From a checkpoint of a small mixture-of-experts model trained on Wikipedia.
Size: width 128, 15.2M parameters.
Experts: 64 SwiGLU neurons an expert, 4 picks a token, a softmax router.
Below are experts of layer 4 (counted from 0) of a mixture-of-experts language model. Rows are named router (the router's row for the expert), gate (a neuron's input weights, with its number), up (a neuron's input weights, with its number), down (a neuron's output weights, with its number) and show model dimensions 0-127. Each number is 128 + 24 x the weight over its row's rms, rounded and kept within 0 to 255. Numbers have three digits each.
Before each expert's rows: "gets" lists some tokens that make up at least twice as much of what it gets as of all text. This comes from a sample of Wikipedia text that the model never trained on. Tokens count by the router's weight.

# expert 24
gets: "al", "ar", "ld", "l", "ay", "ap"
router:101142123119155133117153149184137140111096075118147109115103123099109100126122151144109142135100127118138159152165107145131092175106124128152102098180161153089120143154146145108148127153121108148115171125108146136117182145128140117150092110110097170138127117142157068182124122100107164117167135091102141142112137152117168129133118111117157115128093112142154154078152136129128143117092
gate0:129155125154145098093135135137144127177146108109159194143137159157137169143135108134140156141120132139139104118145138132138112137143105135091151153104126103144104096100136095093111146098123109163115153096147114130153114128120134125139212110087165150132142150155129149097164152084176129122135141106177144113132149132099125130112106159145082080132137098180138130110137123130157154141121
up0:129133132096128153156120128137130124107096173111098094083108130132134168122106126102123093159137119172147114149117152166132099146119153090096096129119134138160093144186087123136144142118087129083139099180130113164111108142129143104133117150111101132111091122104146101144124084120076088121159145126139127139132104145148121136174133089115159129113115194108100116114102131122109134166132
down0:138106137102124140070142115159137130162095130108133096137136115101094178117159135133145129114155139127170106122139112137101125129109082145155155114115162141138071135103087096124137143119116144151182091088113142132144148113118197112123117156123117138114146118130136113145105093152166134132117134142139147144163104155128095117142144132080138132131155086099103098120175125161105099081099
gate1:122121134179146095129141144138157163124091119150127114122162131139086115140162161092102125096125088049145151127106102113166147153110090143124107117152162165093115174148144178141144139159093134143141093110116114113090142174123140137139078091112125132128135161129110132173114112117131142101105146102159092133112140133110126136125134144086144131128127115109153083167126127134131149122147
up1:111146143154129058157135127108142152135135142126136128130158123140135126155131073116120122130140149065096120128142144153130133133145152105114136151116128083150129081118149133156146082125110125139088084142107132128115127118093173137151076130110141172158109095180149179151153095144093113140106151119116085114094107125097120115120136142113112139131170091157134086112121133136099114140170
down1:135127143122164145124152120144188099172090095144115120102144118155162104070153169124106183132145115150193135108116161120129165147116118142146101135145105142115127154131161100152143134136162080125132127121138125070136129128136115103136143153134142107135093109140108132073124106109145156111126115121162138123142140131102104171151117112151144173137103122159146131148168135115149186126105
gate2:090134207127124100114132133123129100165165138132140129104129124097129152151128114078103066137122113115138105152109118109127134181115154121139140097132113155078108171113134143114157073175102110142125172131133104061116135136090120138156130113106146135090114127136142110153135097131179091144135118144157120150124105131130128085126158121083134098145138129098122125129132125118124137093104
up2:124146143103140149152109116156110133136106127097107157144138122112090099117140136150108128118114133093125178165166137133128140162129141145106172134133111139092108108128139129100132110110090148167101109195124157112085068158142129080134159121075126137145168146079122131120105121120131111110133095137103175110094139142119148123148130094129073118126092136142121149154134104120178091109136
down2:095088141100100131151155136076140107101124162122069078128160122155168112112163156148145164159121134078138157109133177091104150115101179140141126153113111124171143146129123177116120138139161106072111139146145147110157124110098130129097096123117140158123110130128168147141173141123111132140112149106151116126122162089148101129129121143093117145123132149143127131129145146159126086150133
gate3:161119153138132112148100090114154098095144084118133128093112107097156126122152172138125149100136169154095157143131142114174176125147145114097131119130115135116114084132105141095131142141124168118136143174068134113155158122095114083097141102115151124120133125179137131167101126115128131137098083097149141119179141143118119151089115096158104161116141104165156130123160107118157116113117
up3:113114087168139132108158140097135169121145167132151159154122126115121062126122107104132114132102128122174142120138112185069127113095136135185108113117125140123146117115187130188106130111146113130124133144146114098099085149120144125145102094137147110142139099133104118110126119148137137106122169146112084157089147118129128140152145148079142102105137145126108108154111190138099131116109
down3:120115147105108127130158137095104141116125116087119127129077131107140110132146156110139110097145087135146141095095118123157165097104162097136137085120108104155107109102116148106108106141126128116133167143113166117150100122124169134108122120129116125099092133134131142130115100090135091148094108166134128106145105132135146130171167149127132165096177072154134165127223113120153130147120
gate4:135071080142146131140138164149160128149124091113104112142130181131113159138116105133074151135114130125107173134107133132185130153131134126141122126089130090115063151147105189122130101119122112125102149149131099122129116100129146119115158130133165149180134148133132107134152138161098131108159120120125114103164097078145133091117156191117144149139115099120133101153130110150135141097137
up4:174144156150087125158140073123159093153150160165134160129096121130144135130153097150144148134134138139129128161143154107093173124136113127112143108130147142137149117100139108110124166143122150142140062128136120099148128111118176147119193114108104106101097111125156153100090112091138109188099107128143160097148152121119128145113107100135115122090083092130119112106155127107139142158148
down4:128124099140176177105095148132132132121068104092126148123093140093121156145096157130093133146092085130096176127096116133158139141094167131118096133113140119138092142128122136186110147113149113116110153121102146101113159149119132090124099154083118149174146165118149118137151109138125107128128110104133117143107098139093120125116124138159098077107150111103120140164164175136143139096124
gate5:142124091084145131101121145125165183151160109125137151113138127113078132088147139141110170131129109096122142164112129116160140102133103128101109104130114126113095165083151141139068139140146133097170134132156169150162066097131115123104147121124084108125121112115106121165116174128112141110112140121153175134109128153102142112142093134161101121141102144161132104133128111114180136138168
up5:181124105119140159088135095119148083127159125082145077097097143117127159147128114144104116158144127108125148169117160097120133119145124138129094108135107175105115140153106117103117171165155089117139107084168141115136104111147113103152132128106123095121078105126131159152105129145165074106095133121176098136108117148124089130107125135134116131164128165103125115104134119094117150165122
down5:138132176178087098188141128105126094133147120155134121129149142152103143125147135101140060119133122143095094161126141122090107127135158133092116190125133137136116149120106155121102144109121155136146124127095111158132125088105117111133147102079113115086108092152118144126124162124124138161118095108099064137096092080125115124098101112132133108113127120128144093106120164136130129111163
gate6:158087139128082131141105165137122137134149121162149129096086105152098161133115095140154106101125114111121096131127120133132169115131143146121122087156152145100119169108154162123147139149143112156096124112159139142169142148119131176157135132139105082104182108166152130125143134092175115120143126119162097153130114124118093128137123140101097154138160137067094110167141083157115096144142
up6:104176131100097117131157084129182148123194143098101121107137106111135108131137136123126126138136184152161153184110091126101101138113112113119104150102151089128111107149095115113128096133116165150142147112123121110104136143137144146118189106129135147135099128050116135152157132137125122125093127121122138120120128139144109129110159132133160138104084120145096092109098145074127123166106
down6:096089151132145117111135147188103110151133083172178153119126163140105134176151164134131160098115134114135127177139134160103109120127103156155081116187135120110104179108109113120102091129143150122110165165125114136114116114166108145131121154123097127132140139161155097136120105126133131127116139127151097133118132139116105091133122111138100111121121141087135118126200086171135123106112
gate7:103177124110161098157117135109137187142086128131109138146080102141109066098090140086077140113132154126129129125145172089123164138127132113144136138153165144137125138112147146140139128138155181091128141180116106122117132158113117111123079115132114135134082141158127118121131127092126164139096071098065153132101105117144119149133136185109137137124127128139126127118128125151135122137141
up7:172119136142145115167156128100152098085110149156156173056122140136170141129107113108118128091123157106110162148169160131126170114111116110168155093123156150115136143156134177135128122093133106132159126126114114097110129115093117124154124171171130141118167134148133119131169107086117146140154090105133096136148109126129109078135117168110147144144138153140112156104132121128115085102143
down7:109172108121125122146082105126116151089110125100117125177099112071131091130118110132158160114178104044152091130133132099136123147145117124112122145125111146151132171132160140112130153150117127107121132137118137136107121147149139114118155121124116156103146132150108104124155179150135113175096131149131105161097133113061124156110097127097174081112124117150120132097127132143114154110098
gate8:136117164139121099139110122148103132130104114091081091128106158149110167124141167085122138086114102130159143165122123135120146112141116109132111123142117138097125130175104127098148125134107140139166127156082175097136138152103110110085075097102127119139140153116141142111084160103154098167126119094144144148127110111135121143154134130120154112104151129086162166108188124108188105146118
up8:130143095160169130100141108142135110137113129189115150118143086124151069123081138168142128132144126159108144143123155121137107097102104177124162126123107093171130139134161068119106103153139160128109120123131145120159089142134115103147139146169135141114105079147112167145121129165100140100159124135105148136147122155100124140117109135185128119141104152145097113141060134131123147144118
down8:139139149130122144097102133147139141080125092124142125103105139123123141124144159124105087146160140090153119178135105123139179143174135107131103133139156136132113163156111134109126133104113125124098132108052146103140085065140113106141111114132138169079138123152109096109136153137117153145125132120172137166126121141125129140142141146123126155137112134123090119072202147106120081148102
gate9:104152119114139141167082126164120148082153118162155100106199129077133153133154177098128170119114136119101140161106151136120114104127155153123153111123122148098129107109109175149141110156169134097147128123132105125104111169121116077089104109121135154143164139123144139166133156165142107103131100120162130115162133108107131140128125136143116137196147098121160100142147130102112136132117
up9:143166116141136139104144120160126113158155136120116138115129146127100109107106119155129143121136183188117129165152170085159111102130124124124125076101146134136154183142132114128134109182125157134151163110079125115138107114199094127132126117125115129126180111143141135133112149142133180106158085118141160132129120090123117140115141120097141067122136163142124113145104125115084158141102
down9:148125115153131126115101086074151127121142146103158155100152100128135105163088097110104072123114105143101123163098089132123120080151142101102154141108160160099153109139141130103099106125148135126152135128138152131166112134154113115141130094146147164095125142165174154171149143134153093136148124098125137105120153140122111174124144128127145142139079097130115059170129091113133121121113
gate10:127131084130132123135111157133140154127141128125097116175120125104139126138114107131155142135145139110132134100098128112143108137148150170129062135106101088108117193127142152132157082151121099090143122127124125140141122172139135177126136097147153144176137125132167117089101088079106111145125136157152165144150170144131128094129142107085113110154141120159122065117112128114093139105084
up10:125068133152080150094108114163110114119130097125134117143174115182117144122123108141146137107155111136137096066099135106096108157137126112132110131115155116152139102123138103171165127122089144157151119133173165134126108118141131130169153156114084111103135172161127121149160129146104165096141162126117114136081136139173156126150115122092109137090122134115130141142116105118109078135165
down10:152095122117160122107122143131127137134106120167056166097085145112145141140106138128129151120123159147123166142116103150065130111145102114128115161108115105097158122086092115098164169140156117148152153117144157150118138132112097116112126170162153134091117122095127131118153109092118093159178098100123135135111096121108179128122157119181147127122143121113145136095137093148135093106123
gate11:121161085159128109112145185156110156097100121136126136149180115125110120113147123107138157120128129128140127110155077127081123161111105121104152122105149129123115145159136149117103171164099159135082114137091149126134112147137135130138114160102157107138107129136149110185106124112162135141144193073127089128123114114143134157139146152112113138160123120173140118154119154150114151176178
up11:107149141087128132137090157102099109100144101118144114104133156124097172145132140128157104115118113157096162136119166171117156149127092119130085095148131155136104113170083154115105109120130154108084113152148115142124171123142158113128096144106132115144060132105113134121164149149145103151136109130124134142146137156116105115149091094156152136135111104142138092079146185154120105130082
down11:121113093160118155112149120164149152133135109112125138156124115134100111126132105155141110100115109108130157155165132140133122137126166149122128111133112146179133163086143104112126132122134111158092144113150145133124114151165098077094135130110078141136194145157098116167092082148076102125134101115133172113161136118119141100090125138125126091116127105072143117064113161138112144153114
gate12:129093146143130096214093137103134135117149094097126118117100138139118156104111125099130136118167108135102156100147124148145099127160135140147120106159140138071097142173157154136125142144141123142086176132107100126112172131085107077114146169115156106147109147173142123147130129113138142115128113126120135163090143162113115084133163148111118134156107092150145121164137134170130110114149
up12:112104123130136140114109151095118129143136085081141140101134121118130131112140161144135157093170141131152119103122128123117103111107150127165125099136150133134120136135136105152106143149122160158099159068154136133126153110118160115115145122146139125124149152211139125115124159117178136126114115122155139132092215166113123123136134170186142139103106129150124168170124141131130094084167
down12:118144145149154147146097108145137173136129145147099168147144147149113132128168109140121111123103130170107160147097079132148120113142104154100127145108114094103144112105150110161130181149132131150152089132173082098125161106113123121119120105115147142143161100109110164133126098123131123123195111163108149166159091106121150137109162134098140129113119135083120129129082152105123077172114
gate13:162133149142149146110085137161176122127116145065092135139135115080121111119136098121129119133148125093132110107138110120124120177117099107133145120142098144159098117115102150149117120086176112132092136163158134115122114132144128102119116102118143147125157162083112167123151136150129106144102147148139074193092123118136113090156154103151125135185136148076118136152163124143137162112126
up13:108156136120137106125082177164114154103106094109118112159139123087113116117166150127130142092147111092128087137144081118114066169096125135140135144155115166157160125116125132134126126141133098118130161152121131126105129136116108121134123148125115180103125129134107168141116105152122121121130127141112116169100141129149149093187154124116163134158184141193151158160109171147132132108096
down13:121107110124092150104115131136091094148062138122118098124149114159116124124144110152124152119160124124142121134107103148172118135117154105192154154139125167133133146122139076102073074103126119118149129130110112162078103153093106132138143129158124092129181129127149146136123155118139116107132176128139106103099159131141085128101134138103092116132128099173169156130130143098113127146171
gate14:134096153126102135134124089126129143157113118160115118113134136155078150135166122139127137141112133140128116122096139115086149145130115157129138140159113139113053160157128167123139124141116138162112162186131163082180075145082155096131173091129147101157158096111118146132082134132154109108097111144124106122135145111170137130126109128139141092147168151117146124153131112135172109145100
up14:147107175154136122164114115123095127128114137105143141163132156131143121143118133086109126127119109106160134126096141115077125141125122148114104182125138135087105102131096152112075200137103147161134132135162091098139113121090179148160140120121118122160124161126116129140090114143187137137135127100156131113143155138101088113116123152124096120177145109113155135109118177137132161178108
down14:092129106172113121166149109119125102121087172176082122133107175139174132140120093105045121082106099147071159113134156099143166133130157123112151119126135129121148088137144176127146130103156152095150131157080113136104133110145128131140091168116111140128127113154157147147133117136117153163148104148104109139132120150146150129121128132126126142129102152141117133101116122098124110091150
gate15:137122149092155078173106117188167117180125113097108111130144121127160123144114147091143087151142128177147121135105158155078078114129133127164121146121093102104134096132133080125102116162097134148122133118131104142125123133136116092108094132151151119131125131163091113082119095137100141124149115106130146114116140176113127098158181127151111079112144136139136149136125122114106094112102
up15:122118093127158103124111142070096146105138144119132176155110157120100095087129100129126107098128153077140129104101105131157146128126161113161122149125160123119140145115144095143124134115101126081118106122126132135146101161133184139131125066122153099116155158185105150154148124101154125117133154125107112131147135081129095118167142142120097165149141162132132089116115165163078135138150
down15:118116090153168131091092147144177131128148153106137142138091113158082154083113133142159157147121125170130106143138094150135064134105115099124121131147154149127112124166155163158132146121122127113130146122120098109106148119139130156094100153161109126098131113081112117138115131132124132146151095125154078112166076127140124118093132134161141090123165142158131137165130129119107166119064
gate16:120092164152107157176105127106136065117108149134112124129112148119130112167129133123122139094146103140092120130141131119149111149171156160153137075125112117132121138114057151115136126177145129116092146111121161162097135144108144114092133134140106126154116101129149093136113157071118111100123119153147108121110136109124119181132115112121131162118114122106111127098169074131125152198115
up16:129158156142162102141114102094165145159105131140137147104130123117124136140132127148135156102105157130124124164133173148106126127156120160121168122105104173076143161124140121162186165099120137164124130179127081115135122156124088105105153098141096115145108131115137134155146102102130105172085062109114147129128095126158153155087121128120113128102086144162126111162101117137134129104125
down16:124157125083100152127068111138076092101163128153142127125104129094144150130123156137093128161142135123069107106148140164128136152101166161110137103107139159143148123142134128116091104146129111150130160155126157077144105138145132126142121151153129109109156146120151089131172138151149113158116128136126157110083135134138141146122142175150105109119168083098118151130176180109146152113150
gate17:117097105143158106119076160164200088086106123113137115136092129131109118104101151119176152127162116148141103110149160125124154164121155113166101092121148125116135126116146088100165116199140128133138138094124096146119138155127124122104111120129146127124120112115103106127117066142173150138125144122128121155106115152139112136128125118088151163116105069115103108102151133112147095136154
up17:141151130112130136121150130094101110143119127181135176106129161130106151108096148132085142128121127164092129146158163112085138123105118110158127089149122144116112148080089166111095130111110143098101125111144144078115112135147162136183164116103116088080118123156129168121121128106128160122174125111114166166117139112099151167148105142115142128125132127124105125094149135115194110114104
down17:110134123081127115117125144164159124152149120077183123114146172132126161177127126100169131144141115104111149096116141157147148149156130112141160159128135106125120127146128118128182127136136133108101170077087150128165139102159127149152129124084135102119148128126171067130108140109103144144139158116109115147122139148134085160084106128086176125118118093123133088117154120115102143155126
gate18:146093105134126114157112135119172160124111121075163162101125134081162101132125138122138106120152126108132147155161176161124126136115153162149139094103148149118128103091134170136205154141138117119170145146101103119107142152135130113126167111150130111110084112157093133134121135084162094150133112140123098151157101135141128105106155081152102120111090088143126100107106108133132101133107
up18:147065142153097092132116127074127151089082124119168132123131142111119142121101155167169134144119139120156146140154106106088134104143112137140149119101148146151105126195166110156113091123157146114146123093087134153147153162149135110120110137142108116121115106120121134159142091109112198131128150160110115130152171118129119082099139088147137117141124126132137081098135125123106141114093
down18:151126105164095158140151169149146140103164103136061117165148105130117124130152158072102113116131100121071132152095121124094135119139137137107134129140144133129155111091104089129090162143124105173142117095136167151152118135146162148119116118104099134104112140180144172125114141111140088141185128165150107143110130136103118152160115132089128132127160147150141099128102144141128108111162
gate19:125136087149156129169130081139116136097118111128098145102090126068134141171137106146069118161134121151116151136110155100149166085121148120108094100161142124124098115117122157155131117159194142132132127180072101161132116151120119128119071131135126113157112114156138129144119120102141116098129161132111114123127081079113139135105146121137074171144131115107149135119135112126116144121129
up19:151140128137116077164121118114126151132128107169139129111111162153148119149111157124138134148054108154146156139135078192155121089159159120103109147150098121091129100144139128125118129142093139140098154133101160135141154162099131165145112111111112118124167101161141142148066110130116135136149118134091173133136143107127112139097133089120084166135111134129143135124121146138114132146060
down19:117136142130091159131111164146109142170156146099166147145134147131161105117130169101158129114103148166106128059163111122111149142127106107166125124156133149132122161166103133137113097138081088125157104121124119096124130135152098136109150137103116090125147134095133196088125173131107144107072128119146120132151135169114080124118140086150123120165129136137102138137090146151122124148147
gate20:137113131101076135108118120139171128121098104128142101133152103143140141140100150133158101106090098153161148153110099156122120130100109123098054141113176114099127124138082120101162121145128141140114116096140136118132128116117152145130132153118108144173144115140136088140059107137152123126161125109120121144124074091156105123149115097097161154191122151090141133119143117101135175110146
up20:132097084137143101114116136108121141138132140160140115124154072095163114119152117136131128098113105170123134076125100146117113118110178129159125113132056142083159139118160098141182120111129135193115125121115111137155105105116130107095119130130132110121137130170116123173092144116142169158114134083094117090102144129143116178089123123131144129111146144105112128154115104145137104125175
down20:143092162137192110131107104145146107165151127129120102112130168127142159143142156117112114125098131088131150122101158139135121112162121140127091146134163113133105159056112136132108124106122171082127134102102154127103163123113124159110090143157148131155122081099149130117131116124098108104135142163109144141120135151134135138118132164122075133119151131120106111165046095105105096145116
gate21:151103117142137137140109154092094149120095161121132145157126139086141152126097160147115141134160126099142164142120125098153115130123153146162153107119185125133133136113139150164124100148148101101139148096120131156102133126136177153151131169160127132122118118105127091135112113091115144156150113162085062097135132093126121141129195127071108142160116115105148153084168112145106118145101
up21:125123149119114115124091119121133098100179182114135092107112117051153128139135105133082141181112139133079158120099104086121121124096111144113103139136118118153102115126087112143121145140123140098136131099132122138136140120128139137163149121107133119142108122139111150145126132114127132157105123147151122068150150130105063123053133134130119156100144147111151095128167092077132143110101
down21:119109112114114118130155144113092111136127149070176149104117161154135124151155135112108141106104107080166142102113108143118116133134128120134114161143142096124101157107114138179141149122145136101145101136094099156123168150160152166144144164121100143142128130119142108080104137114082134089119117134114139113145125089104108141083122095089072116160126159121124152145094094140094098181128
gate22:174102157134110126124121142138105139125136125141147117127088150097105143102111113113168140157137107153107100162145158087124152143139118148107119094095162098130140159105096139181118140155142090089072165128170157117125127120123129121087181125117141125123134156138121129145143165147155100153075107174145113134083148111148156146117153142101127192111095114126104128119138129152115142113155
up22:139144097157148122174160120101155095089168135111100146102136119131183150158154128127144154087156153121169169101102121163123129099134146113147126157113085139132104112168159130132124123110143184158156115158081087131128107101150153149171092134174138102160133123115114151103142130138117115111160139139119124109138113131112107128116136135103110091130158159121116103098159133102132093088140
down22:077137120141127106088175137145132079145080116129122128149120132137147136166128133096124121134145107109140108172126146125125168132184120080159125109125146153113125147113143169147103104143145115081103086121118203129133107180131148119111128112100140113121113123134130159144117135103136084167104131164144117094107108158154107108141106117125149147137137126160108141136199120102098136153131
gate23:128177128168136128100155149136088134157144140128170122125107105130109175151149159133129118117141109162185113137105118147148096136166151129109137098167131125126130148125114123150106093148122072100116112136108111121163118148172122125130132126111169138126143129168115104132143126159111137123118182126170115140163106114113159108105113097073140110162138095101129083124141088167092179128137
up23:122131081168112105134096152112111114150114131116097106115158151158145119109167165105134130130132080100126136128127112135150157132083100179136096162107109151105113084134097163139101161104168099129095132121109147087060133096102121109148111158093145151171166119135114130114124141136112088147145113130176115127115146110071137104122133103140147127148131125123126172124125152089138124118117
down23:130177078122155124128121120148171122128184119113111151169153129143131111121129114108138171151098113147135102106162088148125114129143104075161117132110106120116141140108174163128127146122117114165134153140109128167133162115133121161130188138112164142091095114139102148175111105168064122151117118140129150089116141152108141135137161150150144178170105138148118092145139135137134126112133
gate24:114096108096120090127133162131080098129102092137124131119121123123123170068095133123110140168105118149129120134164115102128101160142165075147137121135131104106121134127150166152151103157110159120106171148146168100136131137113121109128149120125114106088055146143104126092146172138166095166135113116087127149119098105080122130152162127156155161147128132137103116132139149129170124113134
up24:127080135100082090086100115147093101168118115129134132140098111108087122083105181140126115121116109163140124121149078128122141125142157107136153096104120103104127136133090132144128175140132149105107172135140162137151107179161115133129137095102131113113126102155086119102089133151194119112147090160099125149146120115132096118119138111137095145146135156097114121115151091131135164120109
down24:129118087089143104118142161107099142114154056143137107140101134133128169116119143127082111122144138131121090106126128164100125147127098110102137117157125111128112094130113103088133099114166124174119161097152116096138142093103119137100157107147139131109151087114110141121166135151127142109159116119151152180126160106144126102154154111086104190120113186136127133110111078113120119103145
gate25:121158121120139116120132139145113162148148103106112139118150157132128131141154134138098108138122126099139171182108115117103143164142096124117156123146138121138079076109113153166127113118126112159138113100133139168183131149097109096193112147105171138161127156110124149140138134125113134145107162141143155120169144136089169110146089137181103100155166077130154163126153107122162153143127
up25:159155156111158126123121119132087195117138132117112120120129132090164100117168145110172129092146125138147151116141109190123121156113131162152099156108109165118122111122163104136161120109104170102143139141094139135086141127162102098137105065089126130130125139119117149161128121100092126125115141119115147124137159138187163120158119118168120090134135134118117125160147178161126091120140
down25:158127135103132126162158137133132094124145121095153099138121119146146155173160113155170167111146108107158122117101139136142128138118120111121147107093169149132183134123126146113123082108076148068140060154147089129143106138130163188097136132139130102118103155137131097158091151154118160103072117096118139118140134125095136141134098108124124136125129104106126121155120156091112158132147
gate26:114128137088104108117137083169137138133133099138113130098120113118157127132134157099115150170139162089125167193132132124121160111108107074082110162103124106150135128142092133136081138131131123101116112136138127189104115178140165142104112117097158135152104088154137163129122096123135101121146098106106125095136117121132100123115084144095112201149109156125128132142116119112149149123113
up26:113155122135119144125105119130151126140157126155120138094138121112085142106140090208114135142111107109092102137091174111142131133123121145097154123119181111142123132106118148094144131148112116187150094151134085163126148133118116104109107134091151165186148123107152163139167130119192144128100121104131108150127151145094126106142112116175154132124138086134119113124101094112120171143136
down26:164078090148143117101149145141142140171115112121147138105125138123103097112086095109154143149111148133122131129110056139149126132069107156158111127101101192159141127134118077093154131111152149157150150122115086129111131125143126146142119140146164131147127149106110127153152141175119133121131127101104136089132126119108124214146108162132100093106149143143141127124104127136090132126113
gate27:114138132108125095140124098124088168150094129137091124137126160130087086108133150149149115144141116142148118172129154118154075101127116117150129151132097103140105177154104174103150150154115112134125138097127194174140134146129107104146102178141099100113099096143124136122127110092122132118115106150110131125082172105142077154148154091174128095133137129112134128099129115156103137148104
up27:155086130155126142136118146113141152105094148126091143160129127135161156166075161120105114129105112123137131154136134099145132079121109142189113105143104102098141111132152140066129107162102114133149163145092099142111124103112132099138162107094162146124128129158079120095126129071122090157144096150117147130127108089130149106116168126118142092171117120180098122140145139128109135120138
down27:148163099111139086166154122166141106178148154106109117130127121143148116126142120150097094143101114114129100126110107116133112174129168147151094171092148122117123132129126112165157113144128116168127093102139141156119103125148147117136140109113097111146139105153112174159135128120093140063159084134152162147094124108148132146132095100126171102075144144141119124092073131114095104148128
gate28:143107136114132120140156115156134179140167070130150133122071126110124152156116120127121124151131119148155150152129133114175162152150111124150151087132153150113097144080165164149156112139159144132133123138078186151135131122161143128111110124124140088134155151126138109136148128107161132136085139124147143118125127128115174125145109139060092127092174141144126081125185120117119141106103
up28:147126121171144166150078123107119058148135171138090156151103127125129123109121105105105130145114129143076125109137155105093129095122126107084129143124099112146125115169082108136064151103122106107114101125164100112101082110105125117146151101132126142118162117133109163117117152129105123169135150126134105096118126106124092109117151122178124106094085118075117113125117137165134128146137
down28:142120093158141149107148139123156129147098100155080156102074144082167093158149114090102143148108137135139113162151122111143133120111121126131102111138152139109133156120087125139127133148124094147115171132135154140103149127163129148154092109131128171083132108154074145149107109104120127099156090087188134131097129134159166099133128121132125200123148107129133134095112150121147150123117
gate29:134134122126105155104136134118105166177083138109140154118075128152138152114147132152150106108132135129152117188104109148170130129172119162168136115132096171126158161142107157133128111118124142147104147153137160123145161170142119137136129106130126167125134097122126154127169120095106160103142098131118158194143167156120150103153103098105138160145114166135168106138163091149162124119121
up29:112174139106128118082144103134122076095175169153107120117138132156091085139110088147121126118101126142100131118137128109086145144121131139113116166125183108097143118117113065085139147135114128153135117162149099150093170136110096135117138145116115112129101139098121132101153116120169123130162133109079120124149098077126143111134113147174110150155130110121118145108094103137125071149125
down29:114120109131160119117105117131108186160133096096103113115112131115168140139093175134181179163144158138147127142153157147085141126144116093110159122092139128135177116153122158169128174122120172133114139094155129116112103127136132118135107104142112156080133139151068140104108150106109095158134107114132124097111142114118118114116164117170123160123166113121082142140146134173139137116138
gate30:120132143136143090127106149123130120146147098162108139124160131118115156109117070144126126180133116081123162134125158166123142164099147084122176113177135127125121140133117167112136089134158154165137134140142123118131121104141163124126122132120144128113118143168127149130141135082138117102088122095081115113119088146167164134139101147126121123078143100112126178106165147157173098090175
up30:122138133145140107120137149171133131133147115126072163138115134116111088150106109135135121162130175115140125162086149133150161129097130129175108139118133121130150137143105133113147083183136134130134159119129109122094142171092158178091092128168137132090084137134133147172175181059155128119125104123089105132134123135160106128165123102127133160108092104135125117127130129157112115111140
down30:118089150131122107145166102127194172146101120101137114135132147107113101127100087116142142166149108124113128116147096070126085113102138154102137170127102118137144123142124133083105109061145113114131117155120146099152106091147092134104167166150120159129117118129100120098180132111137143112130108126106159136150148127139087092117137145124091126085118109137120101134102130111136183127100
gate31:142087141155117133132105135163133130139132119133085167112122123101107125126072121116125122125081121169123091121112175045149128129152129135158097129123107112109090116150116141103117091152107146128134130115090150105101104091124129101077157109121145126106142163102147130130116112131088140114136095110172148155147131092151155121149123123152152101150107111088121109126196140130176133133143
up31:128106124100088112129103174158143128134133121113103128109108133161139146113138147111156128149125120157145082124134133083134140143141161140103124120123086129130125089154141135128090084124146138141194102102095160127112107109115134137103132112114130144113147123091160128146112100103069156129115147073192136082164135147139139143129094118144161098157188131131142118143167128095160157128109
down31:122133140135087094111106129133181145114112134150122125128131147130146152138133125175121146142120135161095129179117148125167171164123103163143169161112116103103119130111131088116127117082153109124113126143135069068166103137164108138106122123121116177173113101154098144106159127099138119144166087119136152182144122142123106148144103114113128113099089143106144130112142138137095130178137
gate32:087122095097142138120159132126112143091124129190131129122163094127128119149168130132114142127143095115101127113125104108152150127114160079150141106165167138142145118088101077141152135117091110120173136187160108143131175119124125112148123139158110132092159148165090118141108131147110170113113125162153127128137125100115117098114110132174163120096135071128146113165133165136094129147127
up32:099155123094140139157121106127072121112173116090108147100128141109136106149147158149097111146116121152139171137078102110157154126076142113138120124119156092091137139118124101138109141142063097099155123198124130121156088128113092102143123175143108113124132154141101128118146088157133103126119131134112147156149139136131132091126143092173116107114148089170151113145125115138129115151097
down32:109135092132138116127123117106126141176127115131158163089123131128117097169111121114142108118097132118098092123167117102123136127127077127191111135114097128114117108105135129112128101113149089142099088101155127135090121135119143111113142104096086104131178161102112115118137126150180147103140073105169176105072105134122157159100104110105134134152138135093082108138094128126144105114130
gate33:134109132109148089093101142142120127106162150152114108124143102127105088116142128117144089108082106126142102123132112115141121178110153155124171111143101105101114116107168120122124110106134146136105174149142179144136136170080078130177144147130129120131131065091136131137124131168127132137128116128123138171123074122098085118158124132130141098180158132110090118163126130114099107090112
up33:142125134120121136150136104170170173109129117143147122139103094133134133150088138137136102145158139101122134142155163124187073154111105138105152114149095131098133152108138129136141116172137101129121105107107101098098162173157126143125147178125156109076153090136164128145135096117123135143151166147114117137106087129139136116112119109130137102125108129132086149185149117082119072140165
down33:161168142120126168150125093135174128147127123113126114146109112148130127183117163132128129144130136123122089120145106134126109136096149182132113178132125145102115104101125117113081126114117124107131076168181107141188116130159131161135163125139122161131139148127139141121138138140116089163155147114106093115098162163156117144132080097180152128139148104193102131125103125137096126119105
gate34:132147127128162121082099132135141126135109130134119116123076133084170142162146096135134156097132137130065124149165106122104180118124153137120119147115174179126119164125122104147156111105166163174178121144140136141129091104186155144152070120142136122149105131124111136127105065110120139114111097100133114104097143117134131142153119119121132121112130155111145131103159082098107139109130
up34:133140170142133127159143103091106125139172141152121144153112145140131139136156138106128118180150105113151188122100161132099121164136142112108122139089136097142133102169120101139109137159116135089120092120187127125095133134115131134123112154094128096144113137145131170136109151139091115156135123132190117084120088092137105129145138108157127134064073129147127115132125181124132137157162
down34:109146104119144120137182125171111118143148101137155132103106134120109117095111153096105120084088120136143090139140097145127141110099128147157106148173123168110158157171077172138144134125108113167147100123128135154156130130190146084089135101135122145130124164121122129127168128128129089130156122089096138101119137108138128102143144092173161109140135132124129140147115088094099082108102
gate35:110126135113115125091137109118130196134116100198115162150127110087113122124103134163067141127107089113118135166125097167103111073098131159150123114127152152143130125122117139170156108127156117126133139163099094132191106105147143127089121128135098150130121118108170123166111123134150134125148131136132156140114109100155161142185146134142151134120102144115151132115138122130135165178153
up35:126134154109148145119157170101129149163145138081134139095136130110098100143142168139162128104143093153161114119166131121136123166106132146088119135133096160134120113144114109165107092102151143166136135141150155130166137152178110111118126083169139151083156128085143135138169069137134098146103171120140116178141125117119111103088141137137175125118100131154111132120129105141124103125082
down35:129091085136105104160118084172119105133100131134186104147133094121150108172100120165126111149147180098151169155119098147102126116158126061128129121139133119134156145137148116144110121145161111070102120120117101120114086142141121101136149113145094126153136136149149127147109136137150138135134151140122181127111110113132165145113132124114135135149127154076177140140181146144128119167163